{
  "n_experts": 24,
  "activation": "swiglu",
  "balance_loss": 0.00023,
  "lr_router": 0.00144,
  "n_head": 4,
  "norm_place": "pre",
  "init_std_up": 0.0369,
  "decay_fraction": 0.562,
  "final_lr_fraction": 0.02,
  "steps": 9102
}
Below are experts of layer 4 (counted from 0) of a mixture-of-experts language model. Rows are named router (the router's row for the expert) and show model dimensions 192-223. Each number is 128 + 24 x the weight over its row's rms, rounded and kept within 0 to 255. Numbers have three digits each.
After each expert's rows: a language model's description of what the expert responds to; "comes after" lists some tokens at least twice as common just before its tokens as in all text. This comes from a sample of Wikipedia text that the model never trained on. Tokens count by the router's weight.

# expert 6
router:159148141119107117096125112050131130146144166120103108150114165175116161122149115091176115107107
It responds to: Subject pronouns, possessives and auxiliaries in biographies and plot summaries: he, his, she, was, had, who, would.
comes after: ".", " he", " and", " He", " was", " who"

# expert 10
router:104119135135106151068177144133121137139120143146119111127136121127104127101118153078152133136113
It responds to: Single digits and small numbers inside dates, scores, years and table figures: 4, 7, 3 in "May 3, 2018", "3–1".
comes after: " ", "201", "200", "–", "202", "199"

# expert 17
router:134101137159114062136158064146132121123127141150162092122142109144134192125125098053184156148183
It responds to: Line-starting dashes, == heading marks, paragraph breaks and quote marks in infobox lists, discographies, and album or film credits.
comes after: "\n", ".\n\n", ")\n", " |\n", " |\n\n", "\n\n"

# expert 21
router:150142147111114103122149136052145136152136069159138123151117143153128123126123124122138106136129
It responds to: Words about armies, wars and combat, such as Army, Force, Regiment, killed, submarine, captured, in military history articles.
comes after: " the", " to", " was", " a", " and", " his"

# expert 11
router:125152140130144162136148146128123140148095107137117123146135091165165166108148107144116152083195
It responds to: Digit pieces, mostly the century-decade part of years like 198 or 201, and numbers in tables, coordinates and statistics.
comes after: " ", " |", " (", "–", ".", "0"

# expert 19
router:136132146128137132103177087077140124113098145117154124095142109138135132079114149103121134142154
It responds to: Bare spaces and line breaks in tables and lists, typically after a pipe or comma before a number or date, plus °, $ and £.
comes after: " |", "|", ":", " in", ";", " January"

# expert 0
router:114088159124116058100157120085120122150097147110119114183122134155152115135135104102143188125109
It responds to: Articles and determiners starting a noun phrase, often after of, in or to: the, a, The, its, their, this.
comes after: " of", " in", ".", " to", " on", " for"

# expert 7
router:119115150113112111134130104099157152149124106075136126137112149158100152129129125114161175152109
It responds to: Adjectives, quantifiers and articles in running prose, such as more, other, first, several, the, plus adjective endings like -ical in nonsensical.
comes after: " a", " the", " of", " and", " an", " is"

# expert 4
router:112113135114166147125137166128155133141104126151081164091098137159130110110141084137118128117164
It responds to: Month names in dates, mostly in sports schedules, election and release tables after a pipe or number: November 5, March 4.
comes after: " |", "|", ";", " |\n", " W", "–"

# expert 16
router:147106124100115130094123131117119127115146140130137085125132086110133137119092115124133130164124
It responds to: Field labels and markers in infoboxes, taxoboxes and coordinates: Clade, Genus, Country, Coordinates, ″E, -idae, born.
comes after: "-", ":", " (", "\n\n", " /", " •"

# expert 22
router:117102134122158154137135094092127129142141105127135157133138155193130142117148100145111093089134
It responds to: Pipes, semicolons and slashes separating cells in results, election and sports tables, plus country codes: |, ;, /, ENG.
comes after: " |\n", "0", ")", "1", "\n", "2"